config.yaml
experts_per_token: 1
d_expert: 128
routed_scale: 2.0
balance_bias: false
norm_eps: 1e-05
train_tokens: 332700000
max_steps: 10154
Below are experts of layer 11 (counted from 0) of a mixture-of-experts language model. Rows are named router (the router's row for the expert), gate (a neuron's input weights, with its number), up (a neuron's input weights, with its number) and show model dimensions 192-383. Each number is 50 + 15 x the weight over its row's rms, rounded and kept within 0 to 99.
After each expert's rows: a language model's description of what the expert responds to. This comes from a sample of Wikipedia text that the model never trained on.

# expert 22
router:30 89 66 36 62 35 46 53 49 31 51 27 54 61 38 52 53 44 61 49 30 38 49 48 58 51 49 38 72 53 46 37 60 64 84 57 44 44 33 25 59 61 34 48 48 69 19 13 27 69 42 56 51 26 43 49 35 48 43 58 52 65 67 57 77 49 59 49 52 38 38 48 52 15 76 58 52 54 44 64 49 40 50 46 70 49 65 38 47 42 48 46 76 68 36 71 78 54 36 41 44 58 44 51 34 41 35 61 63 86 62 62 40 50 67 53 61 46 65 53 79 51 47 50 53 59 57 64 46 40 40 56 14 48 79 57 52 43 44 62 29 88 51 37 38 75 63 55 45 67 19 39 22 55 54 33 36 74 49 48 64 55 47 71 73 39 85 44 41 72 34 71 29 42 55 22 66 22 53 77 79 50 24 37 69 53 59 98 21 36 40 65
gate0:59 45 16 65 57 51 44 75 37 40 68 69 34 31 37 66 64 55 33 55 48 37 56 66 56 64 64 32 38 61 58 60 19 64 44 45 49 48 72 34 58 54 32 55 32 47 57 29 53 43 80 40 41 34 30 58 41 51 33 60 39 57 69 57 60 41 77 48 54 66 75 68 40 62 36 44 33 54 14 74 43 45 47 45 70 51 35 23 70 64 52 56 34 63 57 52 52 57 52 62 42 68 85 38 61 32 48 63 57 55 48 69 56 35 44 72 58 43 35 40 79 41 65 61 42 64 41 15 77 51 47 65 57 45 36 42 56 94 47 40 28 61 69 58 48 61 60 76 22 39 38 32 54 34 72 36 36 42 35 50 64 40 58 70 37 49 78 40 39 94 63 47 44 36 10 69 54 50 46 22 65 29 49 71 48 75 56 67 38 63 55 28
up0:66 37 25 47 35 50 44 44 73 44 51 62 57 47 41 52 30 41 51 58 31 69 45 46 37 63 34 67 25 54 36 56 40 49 56 36 56 43 81 53 47 39 55 46 49 35 57 46 50 71 46 24 52 68 15 48 50 27 65 36 62 60 34 66 57 38 69 60 56 42 76 79 30 32 48 44 27 68 18 41 28 30 76 44 64 49 30 56 55 55 71 70 37 74 31 56 51 68 55 56 63 41 43 36 60 37 36 54 56 78 90 55 29 61 29 50 72 59 35 31 41 38 73 56 29 34 36 39 62 44 42 36 65 56 25 49 53 72 54 22 80 70 50 54 60 42 78 57 29 64 39 62 46 43 56 38 57 22 63 26 45 52 75 56 55 62 68 57 50 64 39 40 59 49 43 50 24 37 26 47 51 51 43 61 35 37 73 68 33 41 50 05
Nouns and adjectives after the. Common nouns and adjectives right after the or his, especially directions and relations, such as the south bank, the death, his father, population.

# expert 11
router:76 66 74 25 62 43 36 60 45 77 56 69 49 45 26 65 41 37 45 46 52 33 41 63 40 45 37 44 52 55 28 42 78 47 64 32 48 59 47 60 59 76 59 68 39 44 50 51 34 30 56 48 42 33 72 61 64 41 68 46 60 69 44 35 37 52 60 30 37 64 40 41 61 39 84 60 48 40 40 56 34 18 55 28 67 30 35 27 38 40 46 55 36 18 63 72 66 56 52 47 31 21 53 33 38 62 68 24 76 53 50 20 40 45 32 68 59 54 52 53 55 81 62 27 30 65 58 75 65 42 83 26 26 58 51 52 54 63 41 54 68 93 45 72 34 68 78 40 75 35 40 34 45 52 52 21 19 48 41 77 40 61 31 51 65 50 86 53 38 52 50 53 69 62 38 50 64 52 26 75 35 52 34 48 53 55 70 56 66 47 21 53
gate0:53 56 49 55 44 54 63 60 58 44 44 99 63 52 58 49 15 28 43 77 46 21 27 21 56 31 23 40 50 39 54 42 76 33 35 30 33 54 35 33 31 61 70 50 62 61 84 50 57 59 32 61 31 63 68 35 60 50 59 54 59 57 69 40 28 83 31 37 73 61 46 54 63 42 45 69 54 64 52 61 66 85 23 42 26 36 40 75 53 53 50 28 38 36 33 76 37 63 43 40 82 76 28 31 46 48 51 40 56 31 54 28 56 42 71 46 48 47 23 58 46 40 58 24 58 42 40 75 58 44 47 51 44 37 63 66 57 61 51 42 39 50 48 49 65 30 51 39 27 45 45 38 55 26 42 32 87 47 32 80 56 38 42 52 68 41 65 55 73 43 58 46 47 56 80 38 50 67 54 42 69 30 49 29 61 47 72 39 43 54 57 49
up0:56 49 36 58 55 61 41 66 54 40 29 47 64 56 62 50 60 43 49 49 53 43 32 19 55 62 50 34 55 46 30 22 57 23 53 88 50 47 34 40 45 45 32 37 59 36 64 53 64 38 37 43 48 68 58 52 74 53 57 38 26 26 62 40 57 66 54 54 43 65 44 30 58 23 56 52 65 50 78 45 64 41 64 54 56 33 15 60 61 34 52 32 41 32 72 51 47 42 36 66 26 62 64 47 17 68 47 54 27 28 76 30 38 61 46 61 81 12 28 24 53 58 59 36 48 27 50 66 50 44 48 44 35 36 41 43 56 36 66 48 64 87 36 61 66 39 64 52 20 38 46 35 56 41 34 32 49 76 52 41 29 37 33 30 60 45 62 48 53 71 52 79 33 69 73 34 66 59 24 55 58 63 69 44 60 49 74 07 45 82 67 62
Role and membership words. Words describing a person's role or status in biographies after was, as or a, such as one (of), member, politician, appointed, married.

# expert 2
router:39 63 78 36 53 64 45 27 47 63 48 33 72 83 55 28 43 64 39 60 37 26 35 47 63 54 41 45 25 36 55 69 55 71 39 41 50 62 74 50 67 88 22 40 27 41 21 34 35 43 68 47 48 70 44 36 39 68 23 39 47 50 63 46 42 50 38 21 43 39 31 59 54 24 68 70 77 15 37 32 43 52 48 59 53 33 48 61 62 64 48 40 27 48 37 64 36 54 57 53 37 60 43 32 17 07 52 47 52 35 20 21 26 49 49 46 59 56 35 61 51 65 41 27 56 59 48 59 62 31 52 57 41 66 55 52 64 48 44 67 78 42 42 54 60 85 68 54 65 72 44 48 43 34 76 52 37 71 24 60 27 43 50 59 60 32 66 28 50 39 66 67 34 55 45 22 88 50 59 75 45 46 65 51 78 66 56 60 46 54 59 84
gate0:54 51 61 63 39 23 56 53 21 53 36 64 57 40 48 90 23 64 45 67 37 59 44 57 45 39 64 27 43 51 20 44 60 44 65 60 18 69 49 18 52 68 59 29 64 66 42 55 44 24 63 66 51 36 74 75 42 68 59 28 34 41 13 68 41 56 61 45 21 51 56 65 41 60 69 47 45 41 37 67 44 47 77 37 52 62 59 43 52 36 49 40 20 32 51 38 21 46 49 35 56 48 65 59 29 46 51 70 26 19 48 53 59 20 52 49 28 61 35 54 36 69 59 33 51 22 71 28 26 33 63 59 58 45 53 58 60 43 23 57 40 37 71 40 57 42 89 49 76 69 47 20 70 34 45 52 55 46 57 52 38 21 64 63 60 38 41 34 37 70 60 65 20 54 44 67 70 31 49 47 44 42 50 42 40 45 69 60 54 26 62 33
up0:25 60 41 36 40 40 43 57 55 30 55 46 48 62 57 51 31 24 53 66 38 08 21 47 49 70 52 48 37 48 59 55 46 22 47 50 48 53 57 71 29 37 63 45 55 75 53 43 23 25 82 99 43 69 56 55 61 18 62 68 54 69 63 46 47 63 61 70 37 36 61 35 34 39 55 82 68 52 37 59 53 50 76 46 63 66 34 43 57 68 30 58 48 84 66 32 45 44 72 44 52 62 39 61 49 48 75 36 66 55 70 62 40 61 62 42 36 45 55 51 37 60 67 42 76 62 39 41 28 47 53 51 65 83 24 69 43 54 38 34 44 26 28 35 58 43 55 46 50 56 40 54 48 20 37 32 61 59 86 56 80 55 64 50 42 55 42 45 55 27 61 28 57 34 73 58 46 57 79 37 62 40 61 33 49 61 58 34 50 42 66 40
List and infobox field labels. Field names at the start of list lines or infobox rows before a colon, such as Distance:, Seat:, Genus, Website, Coordinates.

# expert 7
router:44 55 85 42 44 79 48 49 48 45 58 31 46 61 47 58 43 67 53 46 46 43 72 45 45 51 36 52 45 65 35 33 78 65 64 59 38 40 70 38 37 63 50 19 55 63 28 41 59 48 78 57 61 56 57 67 54 44 48 48 56 25 34 62 26 58 83 42 56 30 49 53 39 12 73 82 32 42 50 69 60 72 33 45 67 65 68 30 45 23 30 30 55 38 61 65 63 49 56 67 43 49 44 52 19 48 46 39 52 44 50 74 48 56 62 55 44 54 57 29 65 36 73 57 35 44 44 42 46 34 45 17 23 58 51 32 53 57 34 35 32 46 37 46 67 51 47 78 37 60 51 36 47 58 78 56 36 62 35 52 36 52 35 37 49 39 50 45 30 93 16 71 56 42 39 39 55 23 51 48 69 74 38 65 47 87 68 37 35 70 55 78
gate0:55 42 60 37 58 20 61 71 70 70 52 49 64 57 03 58 34 55 39 57 70 35 47 38 64 41 42 65 69 36 39 74 74 36 72 33 26 52 65 32 58 62 44 29 25 23 17 66 50 42 59 71 44 63 61 33 49 42 67 57 31 46 58 72 59 37 32 65 31 50 61 39 52 53 58 39 62 19 68 63 43 53 70 26 67 46 49 21 49 70 64 29 27 20 43 22 65 48 46 25 47 17 59 56 47 55 42 35 39 72 23 52 80 60 40 50 45 65 30 50 38 54 58 56 59 13 81 38 61 59 50 68 80 57 27 47 46 50 38 46 46 48 40 18 55 43 64 32 39 40 42 29 29 18 62 58 53 55 59 60 49 60 57 53 43 66 39 41 47 51 27 44 56 52 57 59 58 43 44 37 44 60 44 72 60 50 54 54 43 44 55 57
up0:60 64 69 44 75 14 38 66 64 71 53 57 63 73 13 69 32 61 28 34 49 40 41 52 53 32 36 68 31 46 34 57 53 48 56 28 27 41 79 21 15 47 52 51 38 39 51 84 55 44 68 62 37 61 75 36 18 46 58 52 40 32 51 56 65 39 46 73 39 55 38 71 37 65 69 45 18 39 84 59 44 55 53 30 40 80 56 21 53 28 68 31 60 25 42 34 54 61 58 36 30 49 56 15 36 42 49 36 46 44 22 35 55 43 23 55 33 67 40 67 48 60 81 36 48 43 76 61 49 60 58 33 59 68 59 39 47 26 53 67 54 45 37 44 65 45 58 49 60 42 40 32 43 36 44 37 41 34 47 44 46 57 23 52 71 66 43 63 58 47 26 37 66 46 54 65 45 35 82 24 40 59 35 50 73 48 62 51 39 53 72 78
Mid-word stems. Middle pieces of longer words split into several tokens, often before suffixes like -ing or -ation, such as fr-ag-ment, algor-ith-m, san-it-ary.

# expert 20
router:30 61 72 47 45 48 28 53 11 43 32 54 59 56 32 42 53 61 37 45 30 33 42 71 38 62 49 84 28 63 35 51 72 55 65 39 33 44 61 57 72 52 43 62 41 50 64 26 37 51 54 43 40 14 69 37 30 69 50 43 55 60 57 31 65 39 49 40 69 38 38 63 21 41 60 59 70 51 25 61 51 29 23 41 67 48 48 56 24 48 42 54 40 55 32 71 61 38 63 59 70 20 25 25 28 34 64 61 68 43 54 32 38 47 43 71 70 78 61 64 27 55 70 54 50 21 62 77 58 52 61 35 32 49 83 60 60 66 75 35 62 47 38 49 46 71 53 67 61 56 42 40 44 70 62 26 22 84 24 65 33 46 48 57 79 22 60 48 50 74 49 53 61 45 61 59 60 44 22 72 58 87 86 51 37 87 52 64 40 75 54 56
gate0:21 66 59 25 39 75 70 39 69 17 51 49 52 62 35 57 43 56 32 51 41 48 39 75 64 71 46 61 37 37 54 73 56 52 39 53 62 64 51 79 52 51 31 65 63 59 43 23 35 68 28 53 67 74 17 70 70 54 29 58 34 72 56 52 52 48 67 44 42 64 51 44 40 53 64 51 32 48 49 33 55 54 52 61 88 48 64 33 69 49 38 36 89 48 64 33 49 47 31 39 35 58 66 61 66 33 74 49 49 51 50 43 58 38 45 56 47 58 36 65 51 48 50 35 49 32 43 73 36 73 15 49 27 73 46 50 29 50 58 19 55 41 56 33 43 42 59 56 44 42 51 50 48 58 58 48 67 66 48 35 68 22 57 35 64 42 57 40 32 45 53 49 41 19 24 51 73 46 26 54 47 49 54 59 55 54 26 12 25 65 44 53
up0:36 35 58 40 51 67 63 24 67 46 45 43 63 51 49 37 18 53 54 88 62 60 77 70 57 71 60 70 39 42 57 46 31 55 67 68 66 65 57 47 54 43 28 69 39 53 42 26 31 50 30 43 39 56 29 28 51 55 34 64 41 52 18 54 55 66 56 36 54 61 51 72 23 73 56 54 33 56 79 42 40 58 50 63 75 54 46 30 74 67 31 25 49 65 62 26 56 66 38 49 35 53 40 55 87 38 61 52 70 53 52 55 43 34 66 45 74 45 29 64 59 44 40 31 60 27 37 66 12 43 34 49 47 58 49 23 44 43 46 20 50 39 60 64 29 48 54 43 45 47 71 41 66 57 56 43 93 48 39 38 67 45 50 40 71 62 62 32 46 60 41 53 45 18 35 78 65 58 17 40 62 55 53 77 35 45 44 30 44 50 33 71
Prepositions before dates and places. Prepositions like in, on, during, at and from that start a time or place phrase, e.g. "formed on August 4", "finishing in 8th".

# expert 16
router:44 47 46 82 52 66 54 58 30 48 55 59 53 63 17 56 47 79 19 57 40 40 38 56 30 44 47 52 54 88 35 43 57 28 37 68 41 43 58 67 74 43 59 57 49 61 63 46 43 31 39 50 63 35 49 47 62 67 70 65 52 60 36 50 36 57 67 78 60 45 55 99 68 67 48 70 50 58 51 70 73 35 48 36 79 25 78 30 33 64 36 27 50 50 36 36 59 39 28 48 43 48 28 65 36 57 87 63 70 55 58 32 47 55 33 56 52 84 51 38 56 64 36 73 62 70 50 68 84 70 59 43 32 34 46 55 44 35 51 49 46 46 15 71 41 50 66 39 52 39 35 43 45 68 59 39 46 73 17 38 28 59 31 51 43 40 61 68 50 64 58 58 43 38 72 40 59 71 52 36 50 77 35 52 53 42 69 41 49 47 28 32
gate0:64 37 35 39 71 56 39 70 46 48 65 51 46 34 11 56 44 68 24 67 44 25 20 49 40 58 41 67 50 52 56 38 52 28 23 45 48 45 51 60 60 43 66 38 48 40 75 34 38 50 39 44 35 65 31 36 27 50 28 43 65 46 43 72 57 55 41 55 44 39 39 48 36 70 39 51 51 50 42 30 62 52 59 21 33 46 40 67 28 49 27 32 31 66 85 30 66 47 63 55 33 46 72 57 41 44 74 50 30 26 60 41 38 57 54 41 73 28 63 41 44 69 38 65 44 40 56 49 34 60 52 51 40 39 48 50 52 55 50 46 45 14 45 67 30 67 44 47 75 51 53 25 00 51 59 70 33 52 33 50 57 75 33 60 56 62 68 36 47 33 55 91 66 64 65 68 39 54 66 36 41 53 25 58 68 68 53 72 46 45 35 41
up0:42 47 38 25 82 47 45 42 31 58 39 48 56 85 28 55 33 47 47 41 47 42 49 26 47 50 34 33 63 60 39 29 49 45 55 47 36 34 62 37 57 63 50 36 37 13 68 60 44 65 40 49 34 36 57 41 45 49 44 54 78 42 51 39 78 66 56 33 50 48 61 39 60 63 22 55 29 55 76 65 38 59 42 20 57 30 61 37 54 65 68 49 52 58 46 45 44 50 50 60 45 29 49 56 72 61 43 66 71 44 63 44 51 48 32 61 26 41 44 31 64 44 68 57 59 40 59 62 46 77 61 32 39 51 48 56 48 43 66 51 28 36 24 46 46 15 49 47 52 35 54 55 59 80 53 63 38 56 60 55 44 57 81 61 48 35 63 32 55 75 30 67 87 48 43 35 64 36 74 33 36 39 62 81 50 60 49 79 71 78 58 81
Early pieces of words. Second word pieces after an initial consonant, such as p-ac-ifist and p-ed-iments, plus com, stat, table separator rows and Thai or Devanagari bytes.

# expert 4
router:74 55 57 67 44 80 16 67 39 31 53 63 82 50 47 53 26 59 25 46 50 40 34 63 59 67 54 55 73 54 38 57 75 42 49 50 60 40 45 44 29 58 50 53 27 41 21 63 38 36 44 18 40 32 67 47 24 36 40 73 49 66 36 45 69 83 48 41 43 40 39 61 51 53 62 76 55 55 28 77 82 60 25 52 59 27 67 37 27 45 75 38 41 64 58 45 45 54 65 75 66 48 53 52 35 33 76 42 45 80 46 38 53 57 47 50 67 53 59 47 70 51 66 65 58 71 45 43 36 36 62 29 30 49 55 49 72 58 61 51 51 33 56 39 51 99 65 84 72 27 32 59 34 56 33 48 22 47 45 60 00 66 46 68 63 46 65 45 33 39 55 55 52 44 48 47 28 48 42 43 46 22 38 44 53 51 27 53 41 42 69 58
gate0:70 53 47 60 30 55 42 55 56 41 43 54 38 51 57 52 51 73 61 75 40 44 36 51 71 62 59 24 26 34 42 47 51 25 53 57 67 47 50 68 43 43 79 27 66 54 52 49 44 57 46 30 58 44 37 48 14 24 74 41 43 64 28 45 50 62 63 50 67 75 83 42 65 41 54 54 43 58 33 70 31 46 38 19 54 45 38 54 37 41 64 50 49 27 66 43 61 36 59 72 43 53 51 47 60 44 21 41 53 66 38 82 24 47 27 37 74 58 15 55 50 68 53 43 37 42 49 70 25 58 47 37 41 52 66 28 42 33 66 54 57 15 54 65 31 65 43 26 62 70 66 64 55 51 60 58 39 48 10 42 56 72 38 72 54 62 56 53 42 67 40 65 44 64 41 32 38 48 66 63 44 41 80 58 53 61 49 43 74 24 30 62
up0:70 62 23 34 58 42 49 51 51 68 57 21 64 59 56 48 62 24 57 56 40 54 51 37 32 14 05 59 66 55 45 48 64 42 19 33 29 43 58 73 76 33 40 38 36 47 58 38 68 48 39 65 35 43 60 48 36 57 40 62 42 48 63 61 46 69 39 56 52 50 42 65 68 19 41 35 46 53 41 17 47 64 54 51 53 82 63 45 64 63 36 74 49 65 39 64 40 59 65 60 43 38 23 82 53 78 55 18 59 66 84 50 57 38 70 62 39 40 58 27 38 32 51 58 65 62 53 66 58 47 42 66 52 30 37 51 33 62 63 86 49 62 51 50 68 49 42 48 58 32 48 66 53 56 37 69 35 16 44 60 53 47 46 38 50 38 24 59 55 59 74 72 34 32 46 56 74 36 52 41 52 58 38 39 51 74 65 73 28 25 76 63
Word-initial stems. Opening pieces of words after a space or capital, such as dep(loyed), collabor(ation), propos(als), the is in L-is-bon, and El, Al, Ar.

# expert 18
router:32 55 62 50 66 58 43 63 45 67 48 37 69 34 42 69 46 48 69 42 44 38 13 55 64 41 43 64 62 55 43 69 52 40 53 24 51 32 38 73 32 72 74 29 48 81 42 36 27 50 48 36 35 31 45 39 57 52 75 48 28 98 47 41 48 47 56 36 40 35 90 59 65 50 72 72 43 60 53 56 19 46 51 39 42 49 58 54 31 32 29 60 48 50 41 52 99 50 67 41 36 41 58 39 46 43 44 35 69 50 62 49 49 66 30 46 48 68 44 34 64 39 53 30 33 51 54 52 47 23 75 40 54 47 69 64 45 61 45 59 66 56 37 34 56 52 57 34 47 66 46 68 28 52 61 65 64 55 26 78 43 61 45 26 61 57 47 36 30 71 60 48 45 46 48 22 45 26 25 53 67 66 75 46 53 49 45 64 41 53 57 48
gate0:51 59 61 54 36 34 49 41 65 56 73 35 64 47 28 18 43 67 37 60 45 46 59 33 36 63 76 51 35 56 70 52 56 59 65 40 52 51 39 74 52 35 79 57 27 47 63 44 57 52 44 29 63 36 60 49 70 67 56 38 60 55 52 67 58 44 55 73 39 60 64 54 38 72 35 88 34 60 56 69 24 58 37 54 69 34 74 59 07 63 24 32 78 36 57 52 46 39 86 57 39 46 58 44 64 45 49 21 60 43 32 61 61 64 48 53 53 48 56 84 63 42 36 46 50 46 42 55 49 22 45 74 64 43 54 61 75 23 21 49 38 38 41 50 49 55 38 57 45 43 45 74 40 65 45 45 53 51 72 31 65 45 31 27 77 47 09 66 57 63 71 36 80 40 36 67 22 67 53 59 40 35 57 67 57 30 30 70 56 48 52 39
up0:71 75 56 35 61 62 39 43 61 47 64 51 56 33 59 46 52 73 58 71 44 40 36 50 56 52 63 50 40 59 44 82 58 48 63 42 64 41 14 49 36 58 79 73 52 44 55 35 63 69 27 40 37 36 53 33 73 43 51 37 57 50 49 51 40 50 69 55 36 58 50 36 57 66 59 58 55 42 59 56 45 56 54 65 34 60 77 63 42 60 54 65 54 59 41 32 51 43 67 45 25 42 68 42 53 48 45 28 74 36 46 55 61 55 68 94 54 53 53 55 63 42 66 48 47 54 56 51 41 32 42 45 87 58 62 74 82 44 41 70 25 67 65 34 54 51 34 55 52 47 27 71 56 61 39 57 41 54 40 23 69 75 35 61 82 39 23 69 64 74 82 32 42 48 61 48 50 58 56 71 53 34 44 41 47 43 10 93 31 58 37 46
Surname starts in credits. Opening capital pieces of personal surnames and first names after a first name, in credit lists and tables, such as Steve Dem-eter, Walter K-ostanski.

# expert 12
router:61 67 78 52 37 88 48 60 16 68 72 25 53 34 46 60 44 78 51 49 41 40 31 60 68 71 43 67 39 74 58 42 56 74 66 54 62 30 51 49 73 47 38 24 36 41 18 61 42 54 55 42 61 42 44 38 77 42 58 62 55 83 38 66 52 46 70 45 49 40 66 23 40 35 27 69 56 34 52 61 37 29 52 39 64 61 17 50 24 38 40 52 53 81 39 72 34 44 43 36 59 39 44 50 24 61 28 43 29 54 31 74 29 57 66 40 40 45 55 81 77 45 63 53 65 39 41 84 34 53 52 27 39 30 55 72 74 61 52 54 62 79 45 61 43 58 58 69 53 76 17 47 42 37 47 22 65 73 42 67 63 57 31 53 43 17 57 13 46 56 42 34 64 70 46 28 52 55 47 29 40 50 40 41 70 47 49 39 44 45 54 63
gate0:48 63 14 25 54 66 42 53 52 78 41 36 72 74 45 53 41 66 53 44 39 73 53 27 24 70 71 73 50 52 62 53 07 37 66 60 55 37 27 49 55 54 78 41 40 46 54 58 37 61 43 44 28 38 42 40 45 46 49 50 44 53 39 15 35 53 35 57 46 34 41 52 45 49 26 82 02 50 29 28 52 70 52 46 70 47 44 63 26 82 51 68 40 72 46 60 61 68 55 45 40 27 54 52 58 59 56 65 55 48 18 72 69 58 47 73 22 38 32 71 37 22 64 12 40 30 50 58 68 83 31 21 53 56 48 38 59 59 47 40 44 36 46 38 47 29 34 38 73 48 42 19 49 33 25 45 34 67 46 65 39 59 33 60 50 68 80 64 52 50 96 55 24 55 42 38 43 59 45 41 43 61 60 16 74 42 59 51 52 53 58 36
up0:37 46 44 25 47 64 52 67 39 62 53 51 68 70 44 45 68 71 28 58 76 75 42 36 47 30 31 68 56 74 61 75 30 46 50 53 55 25 50 53 56 46 88 71 40 48 68 82 67 64 50 39 46 64 48 41 72 41 09 60 52 64 43 31 55 33 31 54 75 33 49 52 41 19 38 49 17 28 40 31 62 66 39 19 65 35 55 52 13 51 70 55 43 40 44 38 59 51 62 86 38 43 33 55 40 42 68 39 38 59 36 74 63 60 65 49 43 39 43 28 50 33 54 47 58 55 46 50 47 40 60 23 49 40 64 37 53 41 68 55 38 28 41 41 39 63 37 70 41 45 67 27 79 35 44 34 36 59 35 51 56 58 45 58 46 54 51 48 76 59 77 78 34 56 34 42 56 44 55 38 47 43 39 34 42 72 86 37 57 48 35 71
Slavic and foreign name pieces. Pieces of Eastern European and other foreign names and clubs, such as -ov, -sky, ș, ž, Kras-n-ov, Dynamo-2, Giurg-i-u.

# expert 9
router:20 40 65 58 66 61 30 28 44 52 47 52 76 31 39 53 42 43 60 48 47 35 33 59 46 66 50 72 55 70 47 37 53 48 65 24 75 47 44 60 56 41 58 59 53 34 67 31 48 35 55 42 75 44 62 53 42 58 40 32 19 41 49 54 52 68 31 47 50 37 44 67 66 56 83 77 61 45 20 77 56 24 52 23 70 28 44 26 50 27 49 73 55 18 61 55 50 52 52 58 59 50 58 25 31 41 35 31 44 45 43 60 65 56 56 84 58 54 24 77 66 43 39 70 64 38 40 60 47 45 30 30 32 53 59 69 52 68 72 58 49 53 37 54 49 53 35 56 56 70 46 42 50 47 69 36 29 23 23 37 47 47 52 46 47 66 36 33 11 54 29 66 47 33 64 42 38 78 34 60 49 87 40 47 47 37 34 68 41 27 40 39
gate0:39 46 55 71 61 32 58 22 46 60 75 45 39 46 60 52 52 23 51 39 50 52 34 50 68 39 36 41 99 59 60 54 50 45 24 53 87 40 48 80 49 44 72 54 39 57 34 57 24 43 33 26 31 52 47 51 70 70 56 39 70 41 60 50 47 50 36 74 66 44 87 53 52 41 65 59 36 63 48 36 29 60 47 61 79 68 66 76 34 40 57 54 88 37 28 56 58 38 66 42 38 34 46 60 37 58 51 33 55 32 98 43 33 47 73 58 65 61 60 14 53 67 60 37 72 79 62 53 40 64 37 50 45 39 63 41 53 54 07 77 53 33 38 44 43 61 35 65 59 25 61 37 68 57 51 85 41 44 66 76 54 53 48 59 34 44 59 80 27 37 51 57 53 47 70 34 69 63 39 65 36 53 43 46 54 23 37 50 51 43 72 20
up0:36 49 47 49 76 74 46 92 53 22 38 51 71 71 55 50 43 51 55 37 41 23 34 37 43 51 52 50 16 36 67 56 66 49 60 66 12 69 48 22 54 40 48 70 57 31 64 32 53 57 52 39 53 31 26 42 70 32 55 49 14 57 65 51 43 51 30 29 50 54 47 52 53 63 41 39 44 66 53 42 63 65 72 53 22 64 46 51 55 43 66 55 00 75 57 25 38 62 42 36 56 50 49 25 32 41 42 68 36 46 21 62 47 41 41 53 54 41 58 69 66 59 54 48 46 30 46 34 65 56 63 50 72 76 64 30 36 53 48 51 69 69 56 70 35 49 43 55 48 75 48 56 46 64 56 17 55 23 40 41 64 47 64 58 62 66 59 44 82 54 61 71 52 50 34 67 45 59 71 24 37 35 55 48 51 56 51 42 34 47 41 52
Music and unit terms. Music-release words and measurement units, often inside chart tables or after numbers, such as album, bass, Singles, km, metres, kg.

# expert 3
router:77 63 70 33 41 50 13 28 41 63 49 49 53 52 38 53 33 54 59 52 19 49 27 68 58 75 46 73 63 44 33 55 61 71 51 67 49 33 61 31 49 59 39 35 51 52 45 35 46 54 78 30 54 48 73 15 39 52 50 43 34 80 46 49 55 67 51 43 58 61 62 43 70 18 67 61 59 51 44 66 54 66 40 45 69 30 43 57 47 34 36 46 50 41 36 51 75 34 36 56 61 44 47 46 50 60 39 31 44 56 63 48 53 44 45 77 40 65 33 34 74 81 45 21 43 30 68 71 51 59 62 49 33 47 74 58 80 55 61 47 58 91 37 46 52 65 58 54 32 59 22 57 49 32 90 34 31 51 12 50 52 58 46 46 54 23 43 51 46 50 45 55 70 43 38 30 72 34 47 64 50 45 82 29 48 57 37 70 48 67 44 60
gate0:53 50 55 39 44 44 63 49 70 40 43 57 65 55 47 82 30 26 73 24 44 48 28 69 52 48 64 35 48 23 76 53 52 75 61 67 47 60 42 42 54 59 44 22 34 57 40 31 44 58 32 85 34 45 69 73 51 45 53 33 45 43 70 69 51 40 70 49 57 41 26 30 53 54 27 46 27 67 67 57 63 54 49 27 39 50 30 41 50 21 38 63 56 37 43 55 45 55 42 34 35 51 40 86 83 16 71 66 60 37 35 44 27 52 59 70 71 41 22 39 46 62 41 40 52 41 57 54 38 54 68 14 41 45 31 57 60 47 48 50 30 48 37 59 57 64 35 42 47 48 45 34 42 48 96 73 39 40 40 45 56 40 46 81 54 56 22 54 30 43 53 56 70 46 32 57 44 68 25 62 40 61 68 29 70 14 57 51 63 38 52 36
up0:88 67 46 46 63 61 76 46 55 54 58 71 64 41 53 55 36 42 66 48 41 31 67 38 51 26 31 69 81 66 57 49 33 49 58 59 57 44 46 43 51 50 58 48 50 55 40 48 14 71 59 72 61 69 27 38 61 71 17 38 35 88 33 57 64 37 44 37 37 34 70 63 57 53 55 38 64 53 40 59 54 31 54 46 60 31 40 75 63 80 43 58 59 48 51 41 30 48 21 51 67 24 57 58 54 61 61 26 39 55 52 40 49 75 54 19 41 65 32 61 54 20 60 64 62 72 74 51 38 55 51 46 35 61 76 62 85 48 48 40 53 36 27 14 60 70 40 26 47 38 54 62 57 48 62 77 39 42 73 67 24 57 53 48 64 57 54 38 42 49 55 39 43 28 44 43 33 61 70 61 57 66 50 51 54 46 43 30 53 72 52 66
Spaces before dates. Spaces and opening brackets just before birth and death dates or years in biographies, such as "born 13 March", "(22 July 1806", plus Arabic-script pieces.

# expert 21
router:30 67 57 60 55 56 53 69 32 50 63 38 51 50 14 60 41 87 49 29 57 37 50 63 54 84 47 55 56 79 32 43 70 55 73 34 43 41 47 62 44 55 43 53 42 51 50 22 60 54 40 42 70 19 36 48 64 58 51 46 43 52 22 44 54 73 45 43 33 52 60 29 47 29 63 57 48 30 52 31 45 34 39 51 52 57 10 15 37 58 48 42 55 57 68 43 55 55 61 49 66 24 55 25 43 68 73 63 77 90 75 62 28 42 55 48 29 66 29 59 70 49 59 58 62 57 32 27 66 21 63 46 45 45 44 88 70 45 67 42 54 65 37 54 55 99 70 46 41 65 35 40 56 51 40 61 54 55 56 69 54 58 18 32 73 29 53 42 28 83 42 54 55 66 31 45 46 39 37 21 56 45 60 66 56 46 74 58 26 63 51 37
gate0:59 50 36 20 69 74 50 42 72 53 36 35 43 63 49 35 21 62 20 71 66 50 63 54 56 29 59 37 47 48 71 26 60 46 34 55 72 26 78 60 49 49 68 60 50 23 37 27 46 42 42 45 52 50 72 41 49 68 88 58 57 61 86 56 54 54 58 52 32 28 69 22 51 67 42 34 54 49 58 53 48 33 72 81 43 35 40 59 35 26 64 56 04 45 40 48 58 43 61 64 52 34 52 49 47 29 59 70 33 85 66 63 48 71 25 95 61 61 41 31 57 28 36 54 47 70 53 65 45 26 58 67 42 35 61 65 52 52 59 32 80 27 44 51 47 44 52 56 67 36 53 29 44 47 59 67 49 44 39 33 65 55 45 82 66 67 58 69 41 58 56 31 46 65 57 57 58 20 50 41 50 40 32 42 70 47 51 54 41 70 35 56
up0:95 49 51 36 75 71 64 47 41 46 53 54 40 61 49 32 50 51 35 71 41 60 79 52 66 55 41 40 30 60 51 47 48 44 52 64 51 62 85 44 38 44 35 69 52 40 41 24 65 64 33 47 46 58 70 55 66 62 59 36 24 32 62 66 56 63 49 48 51 42 54 23 35 28 54 60 34 64 62 63 65 37 54 89 55 77 65 56 49 50 58 28 35 50 58 64 41 63 50 60 71 47 55 55 57 39 44 38 48 65 46 38 15 80 41 52 58 53 62 38 93 38 34 42 43 71 41 45 56 74 71 26 23 31 37 57 35 84 43 34 70 34 72 19 73 58 59 33 69 65 53 57 75 52 47 76 63 69 31 60 40 39 53 57 40 57 91 74 40 53 61 46 61 47 57 67 41 22 50 31 64 45 56 40 64 63 56 61 35 72 55 44
Digits in numbers. Digit groups inside numbers, coordinates and stats tables, such as decimals in 51.567°N, thousands in 5,728, plus minus signs and first names.